config.yaml
n_layer: 13
d_model: 256
n_experts: 32
experts_per_token: 1
d_expert: 144
d_shared_expert: 0
activation: "swiglu"
moe_layers: [0, 1, 2, 3, 4, 5, 6, 7, 8, 9, 10, 11, 12]
router_score: "sigmoid"
normalize_top_k: false
routed_scale: 1.0
balance_loss: 0.000402
balance_bias: true
router_cosine_scale: 20.0
init_std_router: 0.00676
lr_router: 0.00126
n_head: 8
n_kv_head: 8
head_dim: 64
vocab_size: 19426
norm: "rmsnorm"
norm_place: "pre"
norm_eps: 1e-05
positions: "rope"
rope_base: 10000.0
rope_fraction: 1.0
qk_norm: false
attn_scale: 0.125
tie_embeddings: false
parallel_block: false
init: "uniform"
init_std_qkv: 0.0354
init_std_o: 0.0
init_std_up: 0.0354
init_std_down: 0.0
optimizer: "muon_variant"
lr: 0.00804
lr_mult_o: 0.935
lr_mult_down: 1.5
beta1: 0.95
lr_head: 0.00795
grad_clip: 0.5
warmup_steps: 200
schedule: "wsd"
decay_fraction: 0.789
decay_shape: "sqrt"
final_lr_fraction: 0.0
batch_tokens: 65536
seq_len: 256
doc_mask: true
train_tokens: 352700000
steps: 5382
dataset: "wikipedia_en"
Below are experts of layer 2 (counted from 0) of a mixture-of-experts language model. Rows are named router (the router's row for the expert), gate (a neuron's input weights, with its number), up (a neuron's input weights, with its number) and show model dimensions 192-223. Each number is 50 + 12 x the weight over its row's rms, rounded and kept within 0 to 99.
Before each expert's rows: a language model's description of what the expert responds to; "comes after" lists some tokens at least twice as common just before its tokens as in all text. This comes from a sample of Wikipedia text that the model never trained on. Tokens count by the router's weight.

# expert 20
It responds to: Generic nouns. General nouns after the or a, such as information, place, title, group, club, organization, and closing quote-comma.
comes after: " the", " a", "Personal", " his", " this", " its"
router:52 48 58 40 54 47 78 65 52 61 33 50 29 30 53 88 69 57 52 44 53 39 67 55 59 48 70 43 57 71 49 85
gate13:42 73 74 42 38 50 42 52 69 63 77 51 56 50 32 55 46 63 48 58 56 64 74 46 65 48 38 60 58 61 54 45
up13:39 37 60 29 56 45 37 52 46 62 70 34 66 55 53 44 46 36 50 53 23 40 49 57 64 53 56 76 62 72 67 49
gate14:38 50 46 48 40 64 39 50 48 41 44 51 67 43 49 74 64 36 59 58 41 51 44 44 47 44 36 60 71 45 56 37
up14:64 47 59 38 68 43 48 46 58 57 55 60 44 59 49 51 26 65 45 25 53 57 62 65 52 57 71 35 27 53 44 60
gate15:47 54 55 64 56 71 58 62 50 51 28 46 55 55 62 46 39 06 44 72 55 35 45 38 57 62 59 28 49 53 25 34
up15:54 50 33 59 55 65 71 59 51 57 21 61 60 51 36 40 43 31 61 59 44 47 29 40 43 74 71 33 34 45 37 52
gate16:50 42 63 61 38 48 57 56 69 53 42 52 70 49 54 44 37 32 45 45 48 41 53 39 50 29 59 48 49 57 43 55
up16:56 42 57 32 55 40 40 32 53 52 67 46 33 35 28 55 63 46 66 51 38 76 45 33 61 66 40 53 73 38 30 53
gate17:56 44 36 54 17 53 26 45 33 26 47 41 55 50 66 33 39 61 52 62 38 45 59 48 68 28 48 48 53 58 50 45
up17:55 40 28 53 58 51 52 33 45 36 51 41 40 60 64 44 36 38 36 32 54 53 33 49 41 49 35 57 85 70 48 57

# expert 15
It responds to: Nouns and word endings. Head nouns after the or his and closing pieces of compounds, such as terms, heading, year, deployment, motherhouse, often followed by of.
comes after: " the", " The", "0", " his", "'s", " its"
router:70 48 58 45 45 37 51 51 50 69 42 48 39 24 59 60 58 50 49 51 53 61 62 39 69 36 60 50 58 51 51 66
gate13:46 62 45 40 42 39 59 58 50 62 65 51 43 53 49 58 45 37 51 52 75 46 36 53 64 49 31 33 41 18 59 60
up13:33 50 48 56 50 30 46 37 50 38 46 34 55 42 62 43 55 44 55 53 26 63 31 53 54 52 51 53 50 48 50 55
gate14:73 32 45 35 66 45 64 44 62 63 66 53 53 64 64 33 53 49 40 24 60 67 40 60 70 34 72 67 14 78 59 56
up14:27 35 54 51 50 46 59 50 42 44 40 34 39 58 61 39 60 51 49 47 79 46 32 69 51 43 54 63 41 34 54 50
gate15:61 51 62 56 39 46 57 39 52 21 64 70 63 34 50 39 45 39 36 53 47 62 30 51 39 59 21 53 62 49 24 48
up15:23 30 58 44 27 22 39 50 50 78 41 42 55 42 58 62 53 43 42 37 47 52 51 65 49 48 38 53 50 39 22 48
gate16:70 59 68 30 62 47 46 55 37 40 45 62 47 61 45 38 38 70 46 35 62 43 49 35 51 43 73 42 61 70 49 53
up16:50 48 31 45 48 51 52 69 63 47 59 24 55 52 43 61 52 40 45 56 41 57 47 42 72 54 54 62 54 29 74 53
gate17:81 55 66 58 38 48 51 56 35 59 53 56 38 46 51 42 71 50 58 63 55 47 51 41 43 58 43 69 56 51 59 64
up17:65 47 68 54 43 60 45 39 56 56 36 51 41 43 54 48 70 38 53 76 64 53 55 32 64 43 47 48 80 23 65 49

# expert 27
It responds to: Section heading words. Words in wiki section headings and table headers, such as career, Death, Description, See also, History, Year.
comes after: "==", "===", "See", "-", "The", "Early"
router:65 58 47 42 55 31 51 51 31 60 58 43 60 41 82 32 69 43 59 32 73 61 67 28 39 49 66 37 45 50 46 58
gate0:58 65 42 54 55 58 45 41 45 39 55 46 41 58 38 47 78 31 28 51 39 50 37 45 50 64 54 55 55 36 53 73
up0:50 55 71 75 42 32 69 43 54 67 46 71 64 50 46 82 63 60 48 47 47 30 49 70 50 65 61 46 54 50 61 34
gate1:34 20 55 58 56 36 48 65 41 62 44 55 55 57 61 52 61 42 43 41 53 82 48 33 60 44 25 74 45 62 56 41
up1:30 45 40 38 68 49 43 55 37 47 33 39 70 51 58 32 50 54 18 57 35 63 53 60 57 34 46 59 51 64 29 30
gate2:50 61 58 30 61 58 55 63 45 38 41 58 39 72 70 51 70 62 48 38 62 40 40 63 37 49 57 40 38 53 45 44
up2:68 67 63 38 57 29 36 65 25 33 27 55 62 64 53 52 46 63 46 47 46 47 48 56 54 43 50 33 47 43 05 53
gate3:29 66 52 49 45 32 48 53 54 33 55 44 39 54 69 48 49 63 50 43 66 47 34 42 43 57 48 55 54 79 41 29
up3:32 60 68 42 37 37 56 52 59 47 56 35 68 53 80 51 40 60 59 22 64 62 46 48 46 61 49 50 57 70 47 39
gate4:71 61 50 75 31 48 54 51 47 53 50 36 57 69 44 49 51 59 62 36 42 61 31 65 44 53 43 36 30 47 54 41
up4:59 51 37 45 45 58 28 43 49 52 42 38 49 70 20 61 64 82 41 54 53 53 73 64 53 50 46 47 40 58 48 57